{
  "num_hidden_layers": 8,
  "experts_per_token": 2,
  "d_shared_expert": 128,
  "normalize_top_k": true,
  "norm_eps": 1e-05,
  "rope_theta": 1000000.0,
  "rope_fraction": 1.0,
  "tie_word_embeddings": true,
  "init": "uniform",
  "beta1": 0.9,
  "warmup_steps": 50,
  "final_lr_fraction": 0.0,
  "batch_tokens": [32768, 65536, 98304]
}
Below are experts of layer 3 (counted from 0) of a mixture-of-experts language model. Rows are named router (the router's row for the expert), gate (a neuron's input weights, with its number), up (a neuron's input weights, with its number) and show model dimensions 0-127. Each number is 128 + 32 x the weight over its row's rms, rounded and kept within 0 to 255. Numbers have three digits each.
After each expert's rows: "comes after" lists some tokens at least twice as common just before its tokens as in all text. This comes from a sample of Wikipedia text that the model never trained on. Tokens count by the router's weight.

# expert 31
router:086152195112141097141110118064164114113160124107125153109176033113092091084143109136080163206167123114093104097137149144090162072169108107121137092147098068191139148079104125079153116178123099131118133113054137165106144113095113128141124121108131099092156100163090103108146162073202093148129135120124093167149086092160120109113116103142139179137135120155084109113073149155193109141134
gate0:115134167125091179163141116163093075086149164102115129141154139151119133171128048077140098044131069092121127124162145122129123118133163144105150155151072155126090158063183132061145123116082151194127167110066132159092149099114132174132195108120172092164101095131178134119095149117164071117201182102162120149103101115173073135143167147121104140132103152119115143169168120105126130139105
up0:135139092080143064122148138082176182185114145172125151100098145138155118096123210179093156137130165144106136130047093152079139142118121120121120096111155143164165091137122122208153154130139125100134145124205103121206146158164162108160086176080101152090152153135122149156129135130140151077094075149098143121136111113099198148134091194145131129135148071112176116122140100154107139163185
comes after: "=", "\n\n", ".", " =", ")", "History"

# expert 28
router:071124150112132089150162146088157130112127134152150131086123069079156127115129045079042095123152114099110181113131179135138076096206096167136157098076082151187162110051141113101103152133138123115148150150124135116126146105032177136160117081127142098088135131122127093115143110107133094102162163123140101132174070144179102085121151109081132177117142110134128132132141162091194141109133
gate0:080136133129132163092092165172114121130157151064135144132093111146150171133089174043086086142121118116115132097143125110089152123127171107180122116106108140203120105142162124046150110137178051101132123132053135062195128129102130147157082124132147135138090107159071111141128098172082112168166083153154112134120205140142074119119111088081115163117170086155099150081122122113153151125109
up0:093160083118134158124117134125146155148155116083148120095105109173140128120151138136141039157105086139106125095170052129057116095144132127173081114113107154157126150127097119048175160118162100095093124129032128059121116148162100120147113177146152158157137111161087114122168043177097146059104145112085096116122152163119112080143083180143103131095153120097141090129133138099161104094091
comes after: "\n", "|", "-", "\n\n", "\n ", ")"

# expert 2
router:104182153129191056117154161101154149123125120141176107130135107115137166045088103126110101124183093128105124086177148099053093085165154190103116105138101170144174180109139145110161127140144131168076100158056165154123148161072097149175111116107168122120124123133123074098142095053178056126165136099139095144154081133113126103117171107121170166151093116126117125173119125108164148135115
gate0:097101135184111126169122115075102099133124128084129177148090148221090085113078162071115170131162089139114132120147139143115140093162099127134130180084131126192151119113112148120129129107123101133148141191160110096106219102172146118181117077139089083107143088095176132151126110067098088124157131107074141075111169180147155137140156119146158131123077165162099085137174084125175100170113
up0:167152041152112103124179134066095120138107118140159043140141123156097105117132147068122114203100092109109086093163119179103113114140134100070128175107135095120116129085113134100138127148169083148152096106173108061125137108116099105133125137208070138082103093139164186079124149124168093109100135100113135120140140155116114164128162150034145154125097149145163071154174165136105123158145
comes after: " |", "|", ";", " (", "–", ":"

# expert 21
router:110124093136099064133109133099162180143145146111186143122108073099144141113139131144074143141143171092089128063155169115128108140110129130138149103151120109142126145071099105059131059156111084149123124178093205220138163157081149103148118117119168058095156141088123082071149099091133072071080148118165107141145104138109119133140159059145125133174131147177120152152143118085181154127125
gate0:066135105133166106177092159112136149135115105123105111106119102163145118157127180150083141120128158152087124153099100159142110184157136160121146121182106150096122110170103082144057101156048140128143118058095204132157166165154159098098152135094176114151174155051147120079101169105131119151180168112139149115149158148118138139154133109120153126156143194183081119119121174172195186173125
up0:083145115129150126173129116108129119123116114124123117102119116095144079122121174126115135188087148140155090096100110120139117139156131112096170119186143166092062137170139164139116108112153177143126121094156206128174124161147132122079155171157181087182167155104094141164099158130083152155195220108110105141175094138109129120130165067118158146127145131136082132155182160178081209198086
comes after: ",", ".", " and", " it", " he", " It"

# expert 14
router:076138157116129103168116121107142192167111151175120142077137090110131105111091125102092135118183134150083123045150162116109117110150102114139100101142125159138134129074143133073115160157122094124049141173103161146076127143065124161134069113117163101098166098113118096076163089045203106108170159171138087121133128168122122116154145101084183159153056154156130135121114123091141076172130
gate0:091119120147109117159133117156120092125097111091129127057120153143123069104160153072094138079128182083126173119089083148110140109162073171135113063127090090159147130127086073059177133139146156136088096134121132130120163140118148117094110122104050168101087081134137111143152108119110139119127115126118150100084087126199121131147094167101146079197088152102137134097191140037152135125057
up0:180104172134113148164131113150158112122104083062113118079131094163169046132173101150120100081131164129143146147082124141137107168114159162132091132129093164114116160122095079120156133153094181171105103104046123082130185117096063167118141079124118122116091122155161085182129170094090090140159177183168190108097080176115130116144155134125154154156115109078163129084163154135172105107116
comes after: " (", " |", " \"", " is", "-", "/"

# expert 25
router:080165140121107103132128109097142122124120112171156181136109084135145126103134061131118152173152096103093136126138166123155118091170187169157160138146068117139152146047133112091138146167142133104094118158117182151138144130145157165177066082096164105117120119131086016081113102105168059134181140150182066125120070114136106137121113071104117128160082081158119095163117153163160165124133
gate0:150107193101157044127158051150091108103148146133175108138145129080144098060115138105145112151146132168139127146118088120128163145157136131164136149106028106101155140073118084110071116104127049128131132140181116124095123133066114105134089081145121110163113168158103155112135157180141042105156184148131165159117090140174139169122136139131202102141135134156141137097126143174135123130183
up0:044107078141098118164050126110167171154099139116208162149177125138157116092151171118090146177148098097172141079092164109149127131093150117128158098126107183139134102079181128125110137171133117126164072131133092157112162155073080142095214102098109122124161152090143099094123097126120093152103097108153094082110167116094100133146074075125155107139144119106137067110132116150181146094171
comes after: "–", ".", ",", " (", ":", "19"

# expert 9
router:109180124135151036152211122156159175167136094116122189126061125125135089096122133083097084112157143118083119092154105136161132113141085159129106118113128101158117132074136099107127152172143080106082113117110135148114156118092109131081117114086148098105116123115068071134126131117189084131123124097133076148114075104207153082162174129108174151156088134208117143126091067111153179122136
gate0:132082102131158065167124090126055129160081109143113140111145118175165153127170122083108118201167152161129107129142155133178112074087183088132102110185165092104067155146160155093153107125119163167093113146174118138141134141119204138079092142090125151179059095096149109175072179092155144102177139110154169103091165115120135162080123154156146157168103114150147127120171141134151131137175
up0:162164164149141142084096149166101089088128165113090125119114146119177135103094146138101136103139101147154102095137128152184184098122077076131096136104141119105112083133105141196134120076105067130118097126187143172142107170170113171153097150104124089113149171127114125105176156196103189133089120083099101143141162123149141084146151147025153109164128178131101111201089115153153098140054
comes after: " of", " in", "'", " to", " for", "."

# expert 3
router:106208118131131119131161093081197160153109125140151172121129093074132150089128114144057115098206118126052148116169146161052132082131101121128140104102081120171115164101120102099115149143129099144132145159098198162102151144116169115149108120061174078130099138046122108121136145164149103161189180167137134160102067146125119111120126096072146146112117126150143098154102086158153077123134
gate0:170120129140183084104173083137110141162164151132175127126200099160148177112115161140071116133147130176137146133222110085062181082102107128126124138116094120179184123113118097092084160118142152073136111157135189163143096110114097117105175139084132167115152158106163093150097114149118096170136141105124146088081131104151103140120119164105173175087145102131174159039157119179168124147110
up0:108129110178202124173113119130168099128103148093123101146150140197186139160131146119128091093091096150097115139093163129156147155164072095109129135116091157142096139094166096165075041171150103143193115150175102122133100157167165083127121143176061071120102156209078124080184100127143117144196091100121161174148140122141142135158128159077142137144123125113103131178122156098101111137133
comes after: " |", "|", ")", "\"", " information", " Ra"

# expert 1
router:122154120215157097173160129090138170130140136167149103149105098146134082103129118102085141118160161155033129071175156106160130115130113135156114097123098087159206102069111094119180118157159110148104154130063147123147149125087093166165100089116158088148108104122036096109140132115133084139148140129122093158152096134121136130144174129080167144136113127119122142129079151144240103131178
gate0:131164071117107142189121136132179163156104139109122135085138104095076081112115155171146084087124132140093144041158129150162145163099090134167097143118066060175146134079116049136131143153138129143136072131163128103073143119051117130158068129088129084093134155172150128101104126196099103138136065125152120133087090129149219104104145126116175113090125092145140112134125124137115122082122
up0:163129085083113095151121180176161162127130134157165142120127144114087105132145168153106114108147142163181130094219149161118142153144124179190091148157159113179137141112133037163118134184109185167127134110096099081066154147151092153144127135124127107166161180126122147140156107124122102183155129152172174134145120112169115179154163082100133102145099110180129053158085138172064171135121
comes after: " \"", "-", " the", "\n\n", " (", " a"

# expert 8
router:101119163123133113114143129054133183139133102128144110114113114115181104114124092053117160112127147138106060111172169126090047122169158129153137114095071073174106158085093130106083141145094082164140121146078162165119084156135106151166131098059112142120166145153093099061143112122197108145160177140119105132153099121212100059077189146125171144146118123142125155112118113138150095151131
gate0:131108168146147059125113139086077129121126055133075199179145129105129126140179113091146121149059161094165167118150171107176158056179169095113134118120177106126134132124152179046100138122067185135140128131089220152091136130182128085108090078096084135123148167092126114142105139147111121106145112143127147168132122139170121088095149111126168124091159114162141140117113111077140117097165
up0:116144075090177149102112174144098127109123132147110152173166147096059190083130130135151086115120190136152149139159150200119137141109120082126119170135115110154143094092210090093155168100130063088152094167139129079132120141121147107105121140146126086124091154090134114142124120129129062138104171132096106107096140078110109177101120107102125085165099073130182200086176181076072153158145
comes after: "-", " the", ":", " by", " Born", " •"

# expert 7
router:075148149134140093150133105099174152100114089124138161105147073097143150073075095107067089118169138119147097111199140132121080074120098154157131067137091136162161140086121110097138137158127048113069144119123182145079099154076161160144131104079104080135124119109105053098108124107147119131146201111172099177152116128148151066146119105068106178161119123118155166151098087148150148169131
gate0:104140103141096102140125107108139131059111145139112164166169086122135063160122157156131094085160162119174162115134131089118140048105170140085166132140126144180138107121142153102218094154117170139104123136116184112140148123124126144115041171130080075151156209124095072159093106109108144107100111179092098152081149054092133095147150104150132160151160126120166107093101087125121151187154
up0:074155118131101112174136166101103116092151146125125115097205073110110188156140099107114131094179118126092132109112089084178173109142185128057168121090081192127140138103121139138133200134144116121180072161110123084112145111125141126077093165108070163186123182160125127127142154113126109159052054161169129084121149091105157105105154109104118189123133155152109125113090077123134155100130
comes after: "  ", " 0", ")", " 1", "%", " —"

# expert 12
router:107155103152139103106124122078146155147110129177134124056137049148120143110111132147147117133137109117105141108187165144074101111184114211113091115130097160155143079109152078084107137157157064152108131139112144164129103100091125158152097056118103084125101149142061101081132123085145109116157161127085139175178075073173133107104176104084150135178113111177062160122099110103191132144114
gate0:190145095144160122126142133106094094111117189165130141089167060120157167094172138095105173161159142149151090117194202148116098150113136116171095168129142141166125169139071097137132139127138000101135104134122159118122145096016160169154113141129098169126137153154114100070149125115126108125119159114114156079123114070128146116126153128136098140092161185154094080116163098133128150147120
up0:158117057124085133108107218059132140116092134112134156137146101172096084099153103129170168135157080126136158123197153163110081071058120145138072203127109137164164089115080130185081096106123210110169107166175095088150119157102112115134064125119127136109117119134098090134106144174141204144115163119144133141115135120103129108120117139185144150153187133125120135138132121172091137135096
comes after: " a", " the", " and", "al", "ing", " The"

# expert 4
router:092179140142155077090106135086155171113114111114188119139145033066135127094137104143112130139124130143104101106146149155110081093157156109123123100131038144153117156111112079077155129157158096118132158095123128231131129146128136095184137076089113095111111122111103098085113119137167095158137175089138146148129100086151086112106207134138101112128054121194115160173083098108177114125138
gate0:175131154096166193117147186146138109135091142077147169104097113090113155108107127138088083121127087160048154141127094134143093116160093120109160159141146151093146149117129141082122158101092069123155098148143111155200127156183088177131091100136130053104070094151133167153102124158180106124110136094066126105159132125108135124120191077138086140142083140213157095155126110123099135090196
up0:167129197162129176127135170129126118111112108124138171133171048104190132111067187129105196101178173117203157118166091158152156126091140093137085168124133120154126150147098133136103153115174071068127066107137108099137137101149128063093072172135102115159150152144094146181120164121077092140164110108178173107129154117083182110111129063132154174132137129135137169116142095118148127120122
comes after: " the", " a", " The", " his", "The", " this"

# expert 10
router:109143146171161129115200154086159150144124081155129187097173125126153150122108130130114093125186154162105085069126108133097079115125104173127121091145126127186186142140131091139140102140081100160124114128071205177134110112077083189136100110078128067102144099167068087102115140100148120094169133121133050123169097117158130067081167098099159145170103091155074156149129128113150140154133
gate0:066117141110172175111120154127086149142151121129124124048150109113137090154120207090124090153189120161121123128112085119138098113111171146132091128143082064127135131096201135125111124165157181102156126115139147174157103142119133126107182094136129129121214089160073072101109161234154140087142120082121056083165095109118093116107110134177141147086102120135140133177113142167132143160124
up0:113130196146119068132121145173124189116139175114115164059163093156150081129066163095097076130120083123138140147135124147097174148143157169131104135094102152142184097086151091131065124148119105144161125160098106127110167115099148129119129085166126087136105135096117175118144149150115138062146102133040102169100115174154098059161154185130049181150153131113125141142114122203112128143089
comes after: " |", ":", ",", " of", " and", " by"

# expert 18
router:072203136172140125118168106092171157126086113154121165121145113083173137033097130099076087108149143167142111091191169156112083044140109141130098077134123128184172119114152099092114124169142110142071116110111171158121126152111095149129131106105129093130131119122121068126108106114174076100185178084173104159131088113144115093093151090117134148187112074139128123156083096126158143165167
gate0:099149131153162109125124104136169155112081121091196130130119105135136115106116126170129128142148151154080109106098159131131101148099126146135120137141110118159174145130094071097151120115137128108154148116064092101194096144097126153109191129179142150074145178161132163226097152116161124052126150136130124205159080137174034161117108054183199131074123137157130131135135087180118126110133
up0:177146114139182169149151104091171145114121131198150114181156079086126148120107135106115092137115113099170146091139121076219124110108138099185158111150129125179108102058122078154142125132138078068171109154076090133157145152137127116195113116126132151136156139086130197098129145169143090062156136107127192115160151148054189097141150167154114096080158103132112107172111109114131124151106
comes after: "  ", "\n", ")", "%", "\"", "0"